config.yaml
d_model: 384
n_experts: 64
d_shared_expert: 0
router_score: "softmax"
balance_loss: 0.00649
balance_bias: false
router_z_loss: 0.001
groups_per_token: 1
init_std_router: 0.0133
vocab_size: 4096
norm_eps: 1e-05
lr: 0.0038
beta2: 0.95
seq_len: 256
Below are experts of layer 5 (counted from 0) of a mixture-of-experts language model. Rows are named router (the router's row for the expert), down (a neuron's output weights, with its number) and show model dimensions 256-383. Each number is 200 + 40 x the weight over its row's rms, rounded and kept within 0 to 999.
After each expert's rows: "comes before" lists some tokens at least twice as common just after its tokens as in all text. This comes from a sample of Wikipedia text that the model never trained on. Tokens count by the router's weight.

# expert 54
router,196,144,211,228,217,270,169,216,161,207,231,207,252,211,227,250,228,278,260,225,240,263,175,255,221,143,167,212,210,153,186,211,195,200,183,166,208,164,233,174,208,250,268,275,165,224,118,168,270,218,189,222,218,221,212,212,129,200,247,222,234,242,206,239,221,243,117,224,215,204,223,273,152,209,235,242,228,153,235,253,214,274,222,185,230,179,187,251,230,90,218,173,174,227,214,160,225,160,187,264,201,220,183,223,197,167,263,193,186,235,197,162,194,292,149,205,224,192,151,184,260,180,168,256,193,184,175,218
down0,232,120,136,225,203,173,257,170,188,238,256,267,157,199,151,161,303,189,288,221,205,173,157,169,225,196,169,236,145,197,158,237,212,222,256,294,164,245,154,226,233,222,235,194,222,180,246,246,176,158,217,256,198,266,210,179,151,194,193,259,261,257,188,251,213,230,193,202,242,214,190,167,207,198,245,170,165,130,194,183,272,219,158,225,225,282,165,146,179,297,252,208,185,172,206,238,203,223,208,146,151,237,131,258,141,179,151,201,120,188,262,211,169,188,146,258,151,193,171,171,165,211,210,168,179,193,222,145
comes before: " |", " (", "\n", " of", "\n\n", " and"

# expert 20
router,274,116,239,205,181,229,158,134,225,272,219,236,204,279,197,233,232,235,156,273,223,260,190,241,266,165,200,266,172,208,225,241,187,230,255,270,227,135,158,208,152,217,158,224,214,175,205,216,247,242,271,233,166,216,187,186,190,173,250,152,214,165,140,207,229,204,175,262,276,244,205,171,154,236,198,238,103,204,236,154,205,218,219,137,243,147,174,199,210,147,217,170,264,200,184,292,324,238,170,160,185,237,236,218,190,98,173,176,224,243,184,167,203,165,162,194,238,170,258,202,246,170,162,238,234,234,141,180
down0,239,160,187,247,128,163,257,173,210,208,153,188,261,133,132,216,158,265,233,211,191,237,147,228,208,241,160,225,262,183,241,225,279,186,319,172,215,198,171,187,210,203,219,227,240,252,186,232,186,136,173,229,163,235,199,208,221,302,280,162,237,191,244,197,151,208,235,167,278,180,270,192,149,202,156,259,182,214,239,281,258,157,240,176,199,192,245,178,193,169,183,155,184,234,161,101,248,221,185,169,291,247,129,193,207,221,236,233,179,197,235,250,220,246,166,214,230,258,180,166,163,232,201,159,176,238,243,207
comes before: "–", ",", " |", "%", "0", "."

# expert 2
router,254,213,171,181,200,234,156,165,256,161,259,247,202,195,268,253,214,264,136,281,157,199,178,203,269,159,193,216,174,207,270,196,217,182,176,190,213,132,212,213,155,314,165,198,190,155,221,254,246,150,236,186,189,180,180,197,175,215,255,152,227,212,129,155,239,215,117,186,175,265,228,193,176,264,218,228,154,143,156,297,249,155,225,136,170,131,170,131,236,187,182,142,203,213,196,204,235,183,212,213,251,293,221,263,170,235,152,139,242,234,197,168,180,228,229,189,163,192,90,186,284,160,147,226,220,195,247,221
down0,216,197,208,194,217,130,226,181,194,212,278,284,183,231,267,167,268,218,285,182,178,233,169,189,201,204,173,259,246,131,232,209,192,179,198,164,221,176,171,117,168,225,216,192,233,224,223,181,184,182,205,240,171,158,244,228,147,153,213,164,189,161,141,239,245,238,217,266,132,199,178,210,135,272,178,252,227,171,126,262,255,188,185,225,186,170,193,187,161,224,180,214,196,274,192,207,161,200,202,194,237,212,241,199,176,193,206,234,226,324,191,233,203,149,198,130,285,138,219,238,205,225,204,203,159,119,172,224
comes before: " The", "-", " In", " He", " It", " the"

# expert 33
router,213,196,199,140,203,195,151,218,151,200,209,220,236,260,235,169,245,225,171,161,210,208,239,279,207,159,98,198,198,127,316,240,190,145,144,153,245,169,269,203,206,172,262,219,248,311,175,166,221,202,221,189,222,211,196,209,196,155,184,156,280,197,166,186,229,248,140,250,213,262,170,260,174,210,211,277,168,142,214,255,87,256,210,253,241,211,209,142,205,134,190,216,218,220,135,185,291,251,211,211,200,224,166,208,209,160,178,195,198,282,118,195,199,244,163,184,276,145,204,194,230,157,223,206,220,301,153,178
down0,251,216,222,225,189,171,140,188,282,215,300,167,144,176,190,141,196,200,177,181,152,140,193,190,236,232,143,170,220,221,112,193,205,183,198,198,161,214,158,114,124,186,154,170,188,201,245,246,163,188,172,194,230,165,242,189,186,225,194,187,172,217,207,163,128,165,124,207,230,241,176,259,296,165,220,172,217,217,211,243,187,168,207,263,204,213,216,200,240,183,172,196,147,192,147,158,245,265,118,194,191,250,288,243,249,106,209,124,154,194,109,221,158,164,136,173,199,221,210,136,173,232,165,204,285,181,132,164
comes before: " |", "–", ")", "2", " |\n", ")\n"

# expert 21
router,213,179,338,224,159,174,177,143,226,191,289,266,222,197,238,158,234,227,178,204,274,256,182,253,198,161,171,258,219,148,148,237,212,172,192,222,272,183,166,166,240,139,229,241,195,290,183,221,190,270,241,223,229,172,217,138,117,171,249,162,224,232,175,205,219,197,204,242,241,223,141,202,157,212,161,249,144,182,170,217,140,220,174,192,227,215,206,122,186,202,191,184,156,180,213,192,212,186,195,232,201,299,151,241,236,241,182,173,249,217,214,162,155,239,228,157,259,221,232,143,216,175,193,245,204,291,192,173
down0,240,214,153,237,183,204,134,260,221,177,291,239,212,162,171,173,268,175,106,192,193,189,164,217,223,157,206,211,220,176,123,165,179,253,174,196,176,164,260,251,202,134,230,190,161,220,215,198,174,191,186,149,193,197,223,204,233,200,190,187,171,144,237,181,194,148,214,233,317,158,205,207,226,141,239,185,241,185,193,188,189,259,214,234,237,143,270,166,192,166,200,285,209,216,215,272,196,132,250,187,246,219,218,160,203,144,171,189,120,258,175,128,170,249,253,166,188,249,146,232,208,177,201,223,188,138,157,59
comes before: "0", "3", " |", "5", "4", "2"

# expert 37
router,235,247,257,237,142,224,161,263,164,219,168,249,157,191,192,265,226,238,232,179,262,195,238,247,210,183,194,236,226,201,219,252,221,200,188,132,224,129,248,197,153,220,141,250,238,221,147,155,199,191,248,220,169,162,289,147,177,253,231,166,190,203,52,191,150,196,171,267,213,251,262,184,140,238,184,279,165,140,185,175,153,210,222,167,151,190,221,183,148,191,213,179,161,290,188,157,251,176,226,228,202,256,171,235,153,138,187,171,219,185,212,129,158,240,182,278,223,241,222,212,210,166,206,206,168,245,276,162
down0,139,274,270,227,183,141,208,192,193,168,259,178,314,190,251,254,159,274,230,206,143,228,190,237,262,91,233,185,209,209,219,208,180,257,211,229,252,186,181,189,234,161,190,133,203,241,215,197,223,240,177,137,197,166,157,181,230,127,182,170,213,219,201,163,169,83,274,149,152,150,173,170,190,160,223,189,195,217,175,186,212,184,194,132,233,217,199,230,249,179,190,190,202,253,164,199,136,207,111,234,109,230,211,178,176,211,257,177,130,205,215,181,210,157,99,316,189,142,120,239,157,234,152,161,195,186,194,227
comes before: "1", "2", "0", "3", "4", "5"

# expert 36
router,244,174,241,215,260,218,145,224,184,252,195,290,182,161,184,211,208,215,186,240,227,250,158,230,242,184,175,196,159,153,167,215,258,208,172,206,232,120,247,131,209,202,209,283,205,190,234,181,225,195,259,256,209,237,159,187,199,250,242,151,246,202,172,253,259,252,191,195,246,240,179,218,161,237,191,222,206,175,240,217,199,237,172,231,184,225,196,152,227,145,187,183,157,252,282,283,247,180,149,273,272,241,151,262,176,143,196,168,206,187,226,154,248,214,162,227,207,120,231,192,248,174,169,245,198,236,226,144
down0,185,249,186,132,256,172,209,130,150,201,232,248,149,189,226,257,139,174,179,167,168,218,232,223,194,152,168,198,173,253,218,201,179,162,192,289,244,262,230,165,156,179,202,157,84,195,250,216,153,243,248,195,192,197,237,207,222,175,232,222,207,226,220,208,248,219,183,185,247,260,178,234,172,212,167,268,197,231,192,180,179,224,257,243,229,186,253,118,251,130,229,198,148,167,245,245,238,263,238,250,229,187,235,221,280,141,243,186,211,217,239,219,248,153,145,218,205,145,139,195,158,171,132,216,163,202,264,154
comes before: " |", " (", ",", "\n", " =\n\n", "\""

# expert 29
router,206,232,242,249,233,238,193,218,265,205,220,247,178,229,238,249,276,295,119,219,221,259,245,239,223,164,231,178,164,163,107,229,177,190,218,228,241,171,213,207,217,170,168,232,222,229,173,213,238,260,201,197,201,189,178,187,196,246,280,79,281,186,182,154,211,202,144,314,212,213,189,228,196,198,161,260,189,165,198,251,174,201,249,179,211,173,205,158,133,176,209,163,216,224,217,170,225,232,154,229,250,217,237,215,202,189,192,219,290,280,228,114,216,316,186,154,181,228,233,182,247,150,198,162,140,207,193,167
down0,207,154,200,196,251,159,160,191,199,246,262,182,177,194,202,169,182,184,207,206,238,118,174,186,178,211,163,172,258,167,213,231,174,177,192,116,136,167,130,162,193,185,194,233,209,144,235,216,227,230,216,171,173,204,231,243,201,186,190,186,198,123,180,217,141,254,167,224,182,244,221,144,181,154,137,213,189,194,161,204,237,244,160,124,155,234,231,183,212,229,301,162,218,251,194,169,151,216,208,234,90,210,250,202,163,171,255,246,213,270,177,195,202,264,266,139,200,188,295,142,196,242,273,202,221,150,250,190
comes before: "9", " that", "8", "7", "4", "3"

# expert 62
router,192,152,244,214,233,234,135,202,200,220,222,228,175,219,195,220,250,215,158,269,213,261,182,225,176,174,152,193,193,194,100,229,110,228,107,186,212,179,130,180,143,279,227,240,152,197,170,178,225,172,167,225,184,224,308,119,170,258,190,143,159,201,190,225,226,181,143,220,228,230,182,275,211,257,143,254,148,149,234,235,177,211,240,208,173,157,222,210,240,158,184,105,196,177,213,215,262,162,206,293,269,241,184,197,173,229,174,159,256,288,174,166,189,246,194,189,237,147,225,194,256,157,247,217,153,264,171,189
down0,165,220,223,162,210,218,221,217,120,184,160,231,165,231,215,174,221,237,274,164,215,282,221,186,169,207,178,221,189,230,262,290,170,184,265,208,249,176,278,194,136,147,209,246,248,220,214,186,245,213,150,183,186,207,178,201,152,192,190,192,229,174,149,190,261,197,202,198,140,171,192,226,208,209,179,199,230,267,234,243,189,203,202,190,224,166,119,122,156,259,246,242,231,198,222,122,271,173,263,252,187,232,85,101,190,284,208,221,227,165,81,222,200,217,158,148,161,135,249,206,180,196,169,168,218,193,249,202
comes before: " and", " ", " which", " but", " where", " with"

# expert 55
router,252,254,212,200,184,234,159,280,241,214,168,225,136,236,215,184,271,276,207,237,214,220,177,179,262,213,249,207,229,189,217,258,211,186,159,205,204,132,245,222,236,272,281,297,224,216,160,194,167,218,190,184,227,206,307,173,178,196,206,153,225,219,136,147,169,255,185,191,214,235,194,293,187,217,164,262,205,203,193,162,149,206,180,171,170,216,212,243,199,162,249,145,202,242,163,181,264,198,222,251,229,225,220,204,223,178,181,148,259,177,152,195,238,182,183,164,232,159,243,198,243,177,250,217,159,212,182,149
down0,198,172,190,182,166,221,146,307,177,219,186,232,164,188,185,206,138,166,167,133,180,171,218,217,90,169,205,219,226,163,208,188,180,171,153,244,211,240,268,189,220,174,271,235,253,172,219,232,134,169,175,204,253,236,143,208,223,175,175,142,204,238,213,191,276,239,214,149,116,217,214,205,205,163,167,182,217,185,152,131,139,312,216,230,210,203,102,210,205,209,142,225,150,231,191,145,207,195,180,188,226,242,202,188,178,254,161,189,190,195,219,105,242,246,191,234,163,166,295,126,222,150,212,222,95,223,165,245
comes before: "1", "2", "3", "5", "4", "6"

# expert 32
router,175,226,225,153,235,268,189,170,256,206,171,211,162,246,214,259,195,249,246,243,260,226,227,244,287,172,190,173,164,189,214,237,218,247,224,234,201,164,220,167,191,215,281,238,170,185,203,155,232,302,196,211,200,271,191,193,190,193,186,92,226,212,185,197,151,185,125,161,260,259,236,328,147,230,151,276,206,214,236,226,217,206,221,131,139,129,215,200,168,127,226,188,175,209,262,268,261,187,193,242,230,257,173,242,201,184,88,202,237,225,243,186,225,201,224,187,214,182,178,173,236,182,230,195,226,198,188,201
down0,202,218,237,247,154,183,244,152,214,207,244,240,177,194,174,221,229,226,175,221,151,166,142,203,204,201,195,241,160,211,185,126,185,192,242,231,249,231,266,194,182,219,255,218,198,157,163,243,220,247,208,159,240,197,125,136,212,194,263,240,179,179,192,141,280,182,198,215,186,81,196,174,150,199,181,176,156,239,194,140,188,235,198,149,171,160,255,212,176,204,236,221,223,262,265,125,209,130,182,156,178,157,207,182,242,190,177,325,220,214,277,168,192,313,195,223,276,255,299,207,155,196,270,224,179,147,225,238
comes before: "ing", "ed", " by", "er", "ers", " to"

# expert 34
router,178,208,260,171,229,253,158,127,228,150,199,261,183,231,224,215,197,286,156,243,281,230,175,202,181,167,207,242,149,181,139,224,163,179,158,175,202,172,283,141,195,250,222,231,183,245,200,192,272,220,264,207,225,170,135,152,155,178,220,84,218,250,169,220,215,241,175,213,255,233,213,223,142,246,195,287,169,236,141,200,166,212,190,155,200,175,231,258,168,178,182,179,201,244,223,223,258,197,208,194,241,244,209,221,195,157,207,191,183,219,205,148,167,224,214,186,242,226,218,212,237,122,186,183,240,234,241,208
down0,230,128,254,171,258,226,97,186,170,88,204,122,199,221,155,174,230,238,197,232,232,283,253,189,177,216,133,173,254,144,210,174,222,162,255,234,188,187,138,202,253,135,223,193,214,215,186,195,154,252,191,200,234,233,198,220,208,241,235,221,222,195,181,146,148,199,145,167,114,173,213,176,198,165,159,160,125,182,166,185,145,204,234,212,229,181,173,196,180,154,198,229,119,252,200,129,176,136,153,181,288,166,208,281,246,96,176,197,195,285,208,132,168,167,263,272,185,194,152,229,210,239,225,190,193,274,249,187
comes before: "0", "6", "8", "7", "5", "4"